{"d_model": 384, "d_shared_expert": 0, "norm": "rmsnorm", "tie_embeddings": "early", "optimizer": "muon_variant", "lr": 0.00241, "steps": 5295}
Below are experts of layer 3 (counted from 0) of a mixture-of-experts language model. Rows are named router (the router's row for the expert), gate (a neuron's input weights, with its number), up (a neuron's input weights, with its number) and show model dimensions 128-255. Each number is 128 + 32 x the weight over its row's rms, rounded and kept within 0 to 255. Numbers have three digits each.
Before each expert's rows: "gets" lists some tokens that make up at least twice as much of what it gets as of all text. This comes from a sample of Wikipedia text that the model never trained on. Tokens count by the router's weight.

# expert 12
gets: "\n", "\n\n", ")", " |", "| ", ":"
router:161101111105093069142098080164192127164140125124154167083092177101130151066112142102085098151152111124163093160076140178169137102139151095140082176116100098113093154145086088110153121140165074163167158128117115109179123095103094119166155107115125153081094101193147130136090119174167103089130196159137130152103113093101158124128123157129195190105156154153098095126063139161157125194132
gate0:152134165106113100106142054123188118161192065128126100124111088219175162111156215173122151162100140092084075104062124135131116150132134073068138121131130127106102087124172148137097155165105121107132108071126121083069121104099106133165090122090144136096039061066100148133091078143106105123161150137151058144130144113125137137090080091080120079151124161122120117029190122136162133107100
up0:156094090173087104184141149118164139081141093148160172144060175113105187130157119137134172125143115176156142121120175196154115145116131126175138107122084155143169143067125109123114140167144130174113112135130120142127116141167079131133195084125146082133129087100114054111097043140131210161112107088099127128151080167121135115118147154100148052087157088080083185116134152180131143113071
gate1:099125127168130169167183112096093171095135104123111113122095204115152133116167114103126131165116134048158116163145114121105139142171101175041138119045099114137129165159153110164121180171182110134046149155169099121107106084117175132140132128109094092119112118146171092088141149124184129070184119200051109115140193152116168148129139130173138128144058108172123118088113109096097102140106
up1:090123118140194083089159169054103119147049062113014151184104105133146086171216218124218089078157096139160147156135144132129172107109105081160129198121124164158138110117112072160085104084116073072111109094165134146138114136146146091129141172166157093111182164132127104153151174137092120148098151124167147134133137129152130096130150132127116165049134165159111110121138100124150117121141
gate2:185140166119116124138139121140084101096124121120149152115080158047117159169184156113034143114125123120100166134096098167106123137186160144220099173080092113098187168110110181099133120098099139106139120163120233089119093158131108135125165131127099146111109127147143105113099160121089106159112110090153138095136150106157090112157178090134135192144085131091151138179097148100146088078120
up2:150119099123135075093163162109156108131158179152157091090096117196101115108104168152145156140170138060179129127115104125174161151157144147144127117084168145074151128144112124127119158120127094181132120146107093151092157186114131111129075134092156148096076104068105142178061049120172117115117101148112169180051100093147133124207096101096140156134130065097089118089142156158114159168100
gate3:101093144100124127155190181139124071170109116145117162108085137091142154153165131099151149104134161091162129116037150175133111135110138106159054136118105114092124110116156117132160114204116161102142156200148072140107155097135056146159159115134108109112119132125083099150151168172127130153155151158086144149152123203125165136092156095129109141108112130106109079115198135189094117127130
up3:084164186188133156179118102117048089160125138171119147139141205140106147107076115150156152168145141119157076144126140179150119182117092115148102155119181095162080139129145078169069133193098105175133189201038192121101129092184178113164139171143078163136158119205120162110158118188105139131138158144135129085141136143110117119136117141072139161169111103086120131111100111127117162168134

# expert 17
gets: "\n\n", ".", " The", ").", "The", "s."
router:108155080091101130085104166100149112132111170071105147154113175077168105155089076071114136073092209122174144141176097139124059142117142141138135173150099125090136116174132122125158153124148107158137130167084189131209188114100115163079140108188095134090138103130107082127104107127117162108070197160142090148092123134104125105134148193072160127161156124146133129108100121102067088176089
gate0:133120140174142094162103123093144142182146142164089135117170101107168131182180137129123142161133099121177102110088166027150142092118122100141183059101097124125089174126147121198107102089142156066104073064170176137122137070164154138205107108110080097124072156135123110104164174178074122149156115096144111106107110154168176140112136091087139108065136139172111098126157146087150123147141
up0:114164104105161136134114124132117069098101122134177094150126111110192124119129167125136130147102144117106103091112115168137142146147181054159170122123122178128094117167102139107107133140089080095047144197111175091114093078142081138081127138121144146140150157096137127148124138056145132140080140151040123073072155133141194151144100109094137160096101156123139156075133137121187166100123
gate1:154127095133164091131156112083075112147122104148106109184128161146150149154109161148151069125083138095153084127109123163117145157121155128211115175080099085178182135132082118160082091119090099144150103077127115112108113081150133138185102113146149139160140127130161132144121180185136143135088155136126117050136186158100039158135093096153130133076099184105072108099078187172132153096080
up1:119121145124136147138116086122137093118092143096145137118107133090129147131151195128182123090088139131126084108117085155095136156126176095185125135140133132134152081156077121107143129152106180116127152077104117138115108051122168146156053130166160121168092080137073150134168153141119112133147126110107135189073182121122153143178105166135123119165163118142118074075100107150197142124108
gate2:089112141151136126143102113126118149079138117055114135077097142104099115061073097097092136120120150151086134100077091130123109137110126105169138060136176091122121133122101148109115093167129152102086157154195130127154191092138150142115187145131165095100137144095146141127185102130137162175125127131157147146117059108119156156173152174173110147166102105163119162102121124170120184104116
up2:077071092041186131169091082095149125109114125114066096139077139139144128156116170112122187087125153044108105124110197045148141086160157084154112080151104130133155146145113187134081115080121133101153104074117108111114128142143080081123109199179158124122131111094156138178114101157152133173159121122156132148126064121166109196101170140121169130139167126196098147063172145200094149130171
gate3:114046105161109101044123144098155144166119115160064117062101116166174148062084174102127116138122130092198110152101126124085100100118140104080152104154153083177122155140138084103135150111130110139133174067120118116152185133110099152078135119149148097093091118176124092155155157154149140114129098147110098211144136141131108123123096093102149169103113144108100130094161060106134110050069
up3:136132102158142139096131054142096161096153173197125106066097180160158144132150097152116071181150134117068143077146065122119079154189091143134123147157112085152174107138135117137139163119105098070084157114157133063137121090071095156129125157108159114085129097163073120104056159083144136120131094062131120143208143155112174116140138133131156145167143190134163178103132105113121088092089

# expert 8
gets: " |", " |  |", ") |", "i", "a", "ia"
router:125127114133177151104120108125126129148138092102160118097148028116163171109073159124113148145163088129144146091119211134128138096097061104129132140138094125117090150147129099116077102123145124120063139149082094121065149110116124115105129179104193152042126165146129195106149184162130130150154221117162148157101074175105118165124133122163149146134109125168071118115163127203152164138155
gate0:085205161160192152154109131116082104115102085118142106150158090128092143098110188177163123158144171067071096123182115142145097113130106085053139076180066110089182101147118128103186144078163135122153205069128090121111110096152091151095121168149128190134080155089144080203120114148116168143151096132162123119108066108146087132149141206110126128163146099128092104100081110147145103109066
up0:173180166104127051137165079103154107205098148091123176117136164079175140171194174082124103096117146082113155126113169114141169095057117177113161151113172127135106102159180172102150168131122119146168153137107093145068151096180152120123157102150119072073183148139097168140166116128108023134191106167110134143110064126197186107112172101110154133154143095182100151127080085075098099133147
gate1:202136123119131085148152080093123121132142129136119070101126111116113210153183167132157130117132136113140124137154138130091110126136146081156090132114161119083092141189106128201072136121164137137094155097125153129098085148154093146133101107140154079137115139099167183146131097089136162057144110101157119119164096141194175112187115114140114147110142130099069118074088101129096128105112
up1:131133069153159128154104094131114120167093170092169095130113130117114136100064123145106170122096098128053119081125075180184076170141149166116157181173103159094148127173168097092143119117049133156092125118148079068130144171113182155128140142128116084125141156098161107148143129144153091085123129147158134114100092136103180154103145143095033157148141137121097154145156123137196079133152
gate2:116125107088115066061162141076158120188138116109128159150110128164145131118147152144136086172083101091067162052127149123144125118142147076123150143164081153146123083125105114121144125137164139166107150140147171114118136142147127138169174132095155110098102115191139173114129112146143180141115137079190182159123091118129081136108177153134072190093164190177142077146162128144160121130142
up2:112096136122075112103140091157108145104137152168079075129119144150108121089099155126132101123061126144147166113112149142134110117166159192111120102119136141177121138139095146211176142069097146081135090124145166125167152187130171107124169177165115106128098124096134125142107174155071095120061134169137102116177083144158098131082006125175070127132144147132126112178156116136227156138167
gate3:132152137131161073145137171154154124141119119147134128123164122125080148143140160090105164127187163065100093125062206134122152167124175131097204071154156102149083145145155099106153117111156188153120153122157147124079107086122077120138098116077084157130055082113167133124172119160146139105117079070078138102068139113117112135122154143096128152171042130132136164110144115173098128144075
up3:143128103164114102086093042116116140061116108068157125139143149144170129103163086094097134128122147155086209102153135134136147169191130094124086143130108102120123163093088117108158121130053147145136141121081110108145180144112164197211166160123167091102185136126123070049110068157126209115145123202150076121112175106131123134156100099128096109114180126121124112151087097087052116133141

# expert 3
gets: "2", " | ", "–", "3", "0", "4"
router:090122108095194097137212141120135160178138186159120112081145157137126093101113116126142109141106161117033154180112126190149145114109114099122086121115052120143161102102125184156131120120180134131153127082077123125178155147111107077155101132147184094131141180121141087120129106111140150138110115103124095114138066123166127148160166123176166125101151107129090123168164122133152149107138
gate0:121122128085130151150146114158097116140167104094046076119148119103171139154187166142128141141104162182098090138161183144175122107120137082162076070057097125123128079059144178208115095106135141105112210124102139157117182174089115152160166153149092117115134146058185115103134163125129176157068082154135116172124145105099146121146186150119128115098063126081082084119174093143162189128110
up0:125145084166100117163154187165082134144145162118107103105132109094112114175119066151175149109130128139158146115150132155093170150139127183096114140103042071103110141142118115190173159096101106135115200217092156194163123097175116134110133130128118073153142113118133093103080118155094138143072099145142031154134145087188108167115120081133120124183070125164128149135149137230147116066156
gate1:138105131163157155071161055116031135130134169107182117126117119119127143160123079100124104111124102119089089145142177166160148130104162142069080142123110136208144121095116110074162149185117151137145139117122136133128188159137157144162146054109116103201068089097154139121128110118108104115184142115103122133156164099098097139194107088113134176063177150144199075154111099090143086136164
up1:092119148164125127146115069150113189194199181222163170156084143118136151160146113178170131149079142104124173143150089088146170176106118118111136088160143138130121179181118148086096070175124141138060153156143114082191146033084089137155092141146092150198138177106143108135132138105129144186123148116134098185154136091145166194147122161080165102144120108098164142144158140090132154084130
gate2:140139146088140102151145135127097110190148152152124117125114100103055133096133193148162151081111096082107159132092139132115132116120121115101148140192125084147158155172130145100130165221128198157170141152150106112074135102091157173160081137148171165102101136118151153118092146146165161087122110136080153140164054122045074079141166144080086170087118177146116107122163116085164090074040
up2:057124128105125140145160091064147120105165152118162151046142127200074062113119106159115128120136099122129161141084136093165130118148143133099180160100170201121129133134140154129119085167092114140113114142112122096120149173128171091091056136092155166115101116106128116190035123110196151143092145160106116078136181191103146103106172183127075091115120131174138122141166134133144123100160
gate3:098117077151218137069131118137158082110137079151188150180080107110128133111143079107142133106111093150162144140126196135144200145179125131173131146120133184193035134141111147141118049135151106139065180113116142185130113154101139097096191095149119137134213164102114228156068126125155126148099140095117151143110131145147182127076113104110159140099129150100131074171153143136116159110117
up3:146132075111087187121121141127074101091137155138129144167108145154174149108121136065123115119176142104090122149195136073135131104118156116196190151187100092105138127132140152091129219183135195169126137145135189128139086101175151119120083151197138120159121069138059123117151107166178045189097134113153126115172147126132055100114050124084151142174096127124147142093119122114173169144132

# expert 10
gets: ",", " of", " for", " the", " and", " to"
router:142125094185073110102116104150147114123123147077107123125091169140125121128103061127102107125143076174115174148109103117134085171152111199056132130151206114175178170170162104092175105125160102132191153113132140075150110158085122137125154114110096141124125163115070139153121117067116090122122124154087117198156124126183130080104162147092125127148116140100109125116128087096092081173093
gate0:128180116070116140134165074132089121165127117156097173139152111145149136161120121157134121184134101118154158139195169133161162137095118070097167138090061124176088161209083124147123118081107106126105050083110083137145140151102095133076119188101165148127110048176139134120131064141159184163170138104162138136086158118125066156068120107104120077087150136128091128154136142173102172124121
up0:164135092058133135126115121157147095176168159111187079110172147156132139116151067103120183115141100135121180104089112131184134072114091152104120114155142125098155113102141125142152052176096117105166140173121113140162110136133137066105178131065112135103104118070144181128152102120174086132135129171165134183127129153088145115154163123108117177170133139157133121107139105124071104151152
gate1:092121131136149165152118105143168145129131109160100137162169119128113097091149145130115112108186161109140136133109139138132114083137136154151186142114137103163131177173146119072082108129101115095117223134138157103173101137085160214133099083137157128158091125102106137108132123151149118083092128098064108142137097155150102111112114146100210160195145164140169157118139104101193045080136
up1:128149102094148182216109107069147084117126110129093178151114113127167103073134200159118101173166131123170092098095140075170115118131097165131149120087113136077119075152073089120057146120143112110116069142124147119131096125145168123123123106135078147129125151153085166109115089139087108137086161192095131073165112177123140141123115108134124085145183162128116147085162131158154132134143
gate2:145107131109133211112171156171086075135181102087111095101128115132118099134071150129089132094175124107139128197121161104126118142188127108139137137130116161159154126082171171116109140110087134145138116162106150143127122150117140101165109150079093109131067075148162125140091126124174122170100120101100104102157095134121159100051124175180065115132133104180127121176127107145091086079154
up2:169162182127115160088130119172110164116147113163141156104134121129111097086116112185161164087152161149126105091084153146127155131050102178111063109130144097141094088100127151141110172191108084147083176130184165124126115088138174136144063141147166074128123081118081121147142097149106128110134108139131191128123131086186137147095145116050110082100147118130142186101106165146121163160131
gate3:148101143129147081101131090065144137108131100115122123072117126134125154169159223141073146113151127130111105129191123134082099139100111113097123125139173132155087132192167146122136096208054153081129128127172101116112087106074117144193172101094145169137095114084130138182114146113196111142135139121078134105132113116126190179085112099100057147097154126107145107116126149144172100113124
up3:129074156074166164147129170128117069104099071146140104109162132172167125115137147103103137175178085129144107147155135130157171109114126182157130175182139120081151155170155135136105162092101175143117136088191117116090145095174143138110220069041116127126118148127165112137134136155090159141136109103125131141121145081148104097154159157118076088099086111094080146141143159122121105116103

# expert 14
gets: ".", " | ", " ", "0", "1", "; "
router:153152185130148086158140115081139138133188101162174142131168077096168099101176141125165133122084167130080070147142122124100102154138153081155167149127098162107131150106070158084143134080096165159122115181109134171075110125144145160179128122146113111117163118129165091117112114082134117076126122081128123059066174086154114156142095140040138127109128158095104117170125196180132134160137
gate0:125084116108211198112115115100125084150156134122118142141137042069167131108109130084103123098119097181169091109112134093203182191137132127091132101122148132101085126165150139117141210117116106117109150142114148132105181157132103144152098183106117126083096173123131134187111128152134192094140148120178119087096142080123105124150097128076118131062120113152109159136151192130123127091143
up0:152094056169182119152133087201121110044101129167163095096049118108159148102141058118217156072118085107144142138112103159186101117095095162082137165145138171160115116162103108156133157111105138084080143109113127174109097045121097152083143056103154118151111139129125129137103066091138119107135120099150158146095120111135188160198103124124133134153125124098092128082177112094138110166123
gate1:105137086116173170122097118089107186138091106111170116122123108105084102077105102090080146113097134139154128126176049065190094053084089133103090098163085139145149091149071128114092108176146167167115180185075156153151138147109138125134109158171041148152184150102115102141139130087125143099140105095126098101129117129137124142102149106139138125055101172097100159139102140134139156206146
up1:133133175141188106146112124145119183171190180148078100160073142119149094140092134141134121137196094137104117156172146148128144121180131194127124149125147072151100113144166060148071126135137108149105059170171160107151107133102109121116148149149124147169135123174172146120170169069125129217115122125088140063126158135156180164130155097145177117122064125170104118121137129169116103191138
gate2:117143126155167162145155154107184097106133108133145105100171157141026158133129193127140116131139127100133158126115113133087127120097116083127094118051124197081151096175107162099149158167121176155160124150140094148127144158153121138116141130139098090068127135102149137154098149132169124163113160151180146117089138142134113137113098144144145177039159133109134120107177110113140142082124
up2:105161152143159166139145139186096080174144112110138120117157121182148156139204117128078106075128111143153096159140141162066144156140152086121087100153129105194122155131167154141112107095078143115022085114094153109159160128133144162186101088109202116177118184133117122142132180112120121142117160182115060173137123140147117079170126110176145017062115127072161148058168163143135148123160
gate3:140129144130176123156183134102098141104091126194148126177113111146174132099070174145180131153143163127161133110125165113084133163189091112100167117128070147144104136151129079197099155065133099119161089151091097195125172124170181121092128127097173187126162168168105105186097149083055168089133115104138192104077137113116150094121173095070145062091091113171162120128165149098138070124091
up3:156156127107138137090116134129107123130170118120102157172091111152136103097157136116166165134065102156118128121121160069127094122136095146125106104161129065086164127151139185100085140112137170084137178179125121121160115112157122105150094134116154084158169121138104134149107194076137104173118108126152128117102108168144126099120158111123081062117148113100159106115110155165140146152147

# expert 16
gets: " |", " and", ",", ";", "|", " |  |"
router:115094081115141116186134181187124096184126120133170099145093136192102101106190102141147142153127198093094142076126135130067089196141079130146119069194116083138170161111136132142157090079117130058082129129130152144116151072121119096094141138075132153120082135131138162097167181213052128125160112178148155137111071103118154146051096149114124165115116153137153174119131130183133130065111
gate0:092087092125093064114191165100121115153171162108130078152192129135156163123118054186130120127110183109131115117053208128130146155136128111129151132157094050114165119151112103109045162116141126128139180150103110109121114149099195142104172129108102133086094119073115096101184119096139165127137120122114113127116118101124128136144141105124088157130134074093123146151134135167164072190112
up0:173172143100126069177120069125108116110103149118106052073190130158101134056168106138138144112151099110100109183118173124173124125159143078101130178146154114101155151255103140133158120049146183182140146136090105164150160135101136058112104127128080116089112133127138076129128117117147124119112103187117096140073145082142119176126077183092151153091085176121108181130156140155177111097110
gate1:149145144070097147163050123088093123131125153060130146074087186150180164114137110115123206118156153108122165124127105121138116144172148121132115174189097124135136162127133154031149161101116131187175113144164172130116136082172134090112166097123152143116102099080164134151123202099117087139228169138125132144098095152167109193075178094087206131133117099087155185157125124157139080146119
up1:125091117128086180154158157101064148093124096136133124163123165106144131183124156138158102095120107154066126091138105089064105132144172139058043151127159088097092119124119127104129109118107147183098190105143114127167169127124157148132066121114154104114155080124126087155103161159068173151073147165113105089122059109123084091140182172161115159170209145129190122130103080152149118160119
gate2:125112128103096133140120151102157181074155160142092155068106103136156170132111172116100120160053108147165064155104062178144132123149116091085094141088106128151116141129108085086085141144117192073099155106182156148114123112167118094114131104069138145119131060154197118145125102139099074163154148119113099173109108075108079133127195093101130088153163168140109091108153156147157104153154
up2:127140151150189129088124103094161135084105099118138132158129073069073170134110213128149104151142184110174119126073106176145147172208081095159097158151134153179112125127109174172153108086117213076148101043148132148095120117135169116082166119101070174111128076107127104124103151147137131138172161097161155143141137124124124113134152192156094136172079113147134112123113148143150130124138
gate3:170144153159152110148144123129086142170066135167172094084158152129107124161097226059120160117058192082148135129087154130147128137182116131160157082145111154115106114063115136179148115127103066146092132161178193172103169077122108121145100117112109181142088139138159125098132076207160112118142159084148134157121196087094176184134094124116109130097097172145137138085146141137116166209120
up3:203133170108113075155151115124143114196144129081081070051133108159104094158145165166153163141120127162161098144148145141114142122084062088153142090052144165132097164142173161145128138095113100108141120120175125136126115120175095159060191150079069146151172110117126088113089108185156135184100112102142162195088094127102135169155178110123169101138116126054195127190119120170168127097122

# expert 13
gets: " | ", " ", ", ", "| ", " (", "1"
router:191171168145135150103099156118189095083181138166132118133133095190129160121101184133121105154083086123120120102125176158068103080150155134142117139118150122130130183113112133120134136162119171158103058175133101105084145128104140157072112137196101151142199072159106129126152093156152150158153164122129146122163194161177109154132142117135091115163133126140052125156144116082157189180146
gate0:128137160145139085145197101107147108140111148161159083142080123186085111116140135123161162116093107143142161151063083169153089111137132129117119173127108172178128098132133151187045141119140174140119113159073108117132183156116134144098095100101178154095179125123091106150143166067180121106185102135119130115117141156109095213133078108169094093177178085171098089135113097085117164150121
up0:129156167122091153232162103117094163142164126193069089186139106134083107114114122096126096091147146097139111083149125110211145154094111117092135145135167201110136090109153084146142144154080123140157127093134136085152143182116166117119044094122193077113125132143117102115131129098149097132088106116123102102135191087103180154122165103107154207159214125118130142132093136128108116138136
gate1:170121113142139127183122144113160107125130138128094107125102088114130123094160066077092107117097111192132135118158170068143123104056143180147087185091136113090082135139134155140123122059134139152118136170141154136134116093106104106156158111150124143069103094177151108151166108145129172151127117123127165139108098138166185117131160101124129165117161173129197099166126127159054126160150
up1:150117101108172109142137154108185113145171077098120173114121114103155094128109119079125087142144082130089104109111140146097064106175148215122170150135146118084128091197120123116110067089141100216108146127208099145119117149110140109095128122077064125120138128064120101180118096174136093104168140186154148118089109107139075079167169142113136124128150117050077162171101139128108129179083
gate2:159135112164121145161116159179105109120147116119119110098143187122075104182149135188102121158107115159179118083150119105153128122154110158130106186100099156105145065124128135058114120137103147112102103128136107125139149103088116092144166131137066134143139133071175151141086111115134101126112118150145170114175156109179127076152117144136140162167158145070108160155129146095044146104158
up2:153139138167102146098145122084122120090136134155146144147075085120101138167122123124199172157115141187134170134113185056043118116178108119130209096128109121102072081105082150083134078128172175098159161129082129122108079129138110154136145119070100114155131121118096072096179139158138158075116113153106187154113120124121129123164186140155158099099117072173127168086008144164132201168090
gate3:155141162151136139164075171126136161188122116132087055190165143148083143143068124139090118164142073098104222075117077133114095161120152181107142093062106100110152130097141165110146161127135157137147118143127144118106092102098131108145165130164084142177189127151189161149115057166160090130146121114109113105127120136099140151141173136118114095138148091104123154165160112148079180081127
up3:149120092151229113108139116201163115086098140128156118147160146218138092165145143111148071119117154149081136078122111146119132103105151085115120173176143140127142131168149123084120158162128087186144172086109141088134190112132121077167161123150200092095131124149125094141153049164118174154123090100171136158212142091112137178157088134107127093125161168147118073104174120159107091061110

# expert 6
gets: "1", ", ", " in ", " by", "-", "–"
router:188146189153075164124019154101140137091089112130170157158153110157114104122096178194118135142133155167117100120106081126073172098129186145130157095092107147083133166119065140093187168163127146134174132111174115136139088091152152150137125132124111119171093108037133166117134120091130140128139163151109138123154170140169078185108125111212102156071162061115150127148126138112108126144139
gate0:132186142133118150093170161123102142169136058121104153156178144186119096135166128168101157162158145122137133162180118142131036133089100170102121159121104165135173134141155127105117119091152095134140141104160104146183142125155170096156132115101123046116070109125100077140148171110155138124145181151128111095121166200129108171184195157145095137122144101141118094090083148144112143129159
up0:158138105206115139100091160092131189138069134072169121172158133151094092141167126169120132122078150182195127081104124161178077089111095132142112133162149102123121124078120149101144075088150150187177135113129127111135131159131113128131142169139128125131079074118077163135131115064133116128142152135112143100121098190079108123144175120162115118167137099105152160088096194136069131083129
gate1:094147171171093111116152154108166091130126111148116172120145115152102151070128161192132229116177138136093137129154129101135150141113159049164135102128133124150112141152122129100148090112153177145132117125108107150140157132120116162115162092126137120130097142098124131166158205160093170191074120103087148117112094122151134208051100103196114184136125133065136141140169125147175184107154
up1:077162123125109181169074122165150157106080131154137115122109131111122117143074090160143141083145107112146130100111216122134162136166152150088127169117160084111129103155180129128127184173155155130125083118176106132156130080119116130142126163121185109132093101120128161123146160065161096098119173144126172141170109175109098128177161119119114121149075116108135083091151105200135120137118
gate2:191148100167158123148119102117110113136133122119067108188144093172072121077104145137148200135127087170093075136118096147164113152129219105135077111125124168070137131170178139167168102154104114066135125146108168166172157120104123135091125114076127141181109088106138054106147130171107122121114145186169146107146134110111110139092139132144096077099074120097151115115142144124063094183143
up2:108163120139176163065138099111156101065115134120194124055101143115143122157144181142148130147150108068100134119104116104146116183127094147123181142128100091193154207127145094105160164068141116098119161152082152122122177141155114152117160098115080112122119146177166096126148132097134111108091121125119144122130119125132165129106140079089199144110178102083103114127089140152131191113109
gate3:095126129139126158147158156136063162096107150160155128175058159135082191117124088177143158140134131113134130080115148079119189156143153156112180161080132152126112137125176110085139127171080113146116076146113131065110106083120133105138134136087113149127139172139106163113125096142167093145117117090138140159096138141182066125125156100123129136218134134145096150116169069107142062100178
up3:122085202128164103163139118125096110082122154046184109082098158172159076149113097098144071034117108099096176158121138175108112158132118105107117108120128148144086128127173128180117073110085155111170131100105067076126169141108087154085118089082199149116118096103140069098141088127148146142114108101123136127123067167125126138146114145129143086149141110135097128098142036146132149107135

# expert 1
gets: ",", " | ", " of", " ", " and", "| "
router:124113132132124204138138136149163097085162082108135129131150088174102124137161131181150154156101097154099080110140151181093108215100123100069164151169177162173137125136149165122149117106078171142082150133156057109150127088139103108127203084098138056170129119080094033147152177104143093128130091075096130123167078164156075098167120136091098110109122199090168098178100126128137143088103
gate0:122110089125139092134158091116130188080154169120140123098133114054132165109137121129111125080145156153120129132136120115113151136092142188198190121128131067125121159138168117145119100159137158179111155166088095153156143103146072118146140124142101160160172154149147124098145097127111107133128088044130131120177049097083191098149191082090128096132114121107166170152109159166125146100076
up0:118140138121107103095162133092098147166102147093161094052152135146126128156127132065122175100112103138130089095102129138164165134128191188096092165129131134094117113120158164083114176139120162223140152188153085053123124144062108113148148106173131123096119123150057107079068180131111130071086106167144139144137097146129148109161140133097104088160160153102165113156112149159124132175144
gate1:148119124172039101116153137123191095047129100173161084109100107158111122109123182169100165195115128105122107105146192145078084120121119119117139142092125083155092123060132141071147110146106076076107102097110154123099149105084074125078081118149104150136139071160157179139128156135091160063119096141118128127156144128123058119180071067183145171159165123142127079179091086158137114104187
up1:042116106126134093195149118225136142202112178136124164051117113120137103132183110122121135133137137128094144051104158107137126126149082132112153153207103105118164077114200134133154098119146056119148087088123109165193105183125115119075092177097145070112117111167073132109124118153133116053081179099157116161125116135112150109099118104137210148164151110056147172101176074130177128131146
gate2:172087095157195100140179143121124085111135088178074095122157184129123045120167116145116138115100114126113150119141101099157129135130133133136136144165130144161146149133117125174073107122152145112103108164111089078155144093087134125176193129171116149141081036116086102110125095099142146144068132136146089116151061152085111184139117174123111175144154139113110076105162108110085156094127
up2:124136178158067145099107124117161095152181083103125118146109173142131179085107070182125181091148128151137079119171162099142141151134167137110177124187135126110134096096140113139147136150106147126085143119180092138065152072162120110134122124067096127105124155132135151128057134175071156100163135122114128155104113172093150108077102077147103139144075146102220129147144113087137143126110
gate3:163134107159128128129106129158080066104140137114143063098061109130098100151189174138093100118180060096174093083142156126078128090116092096147166124161099151157132083082123122138176140127145136078110106093177068133154102125172140110155166101166082158130104161188153120158096139162074113190163110159152105158148087139145185126121143121132107175171151124100197032133108140107140106101197
up3:144087126148147105105144128148116084121155161106092093102149134119205125125167211151142111066117137126199142149060091139135112138135112103109137103123185136151088166137111122129124126149138176058095183081135182166123138103089164182093185198151102140142129152138098176174096122151108112177158146089149109100164150107161095110151135122088143086135117160161054117145136100136173116071072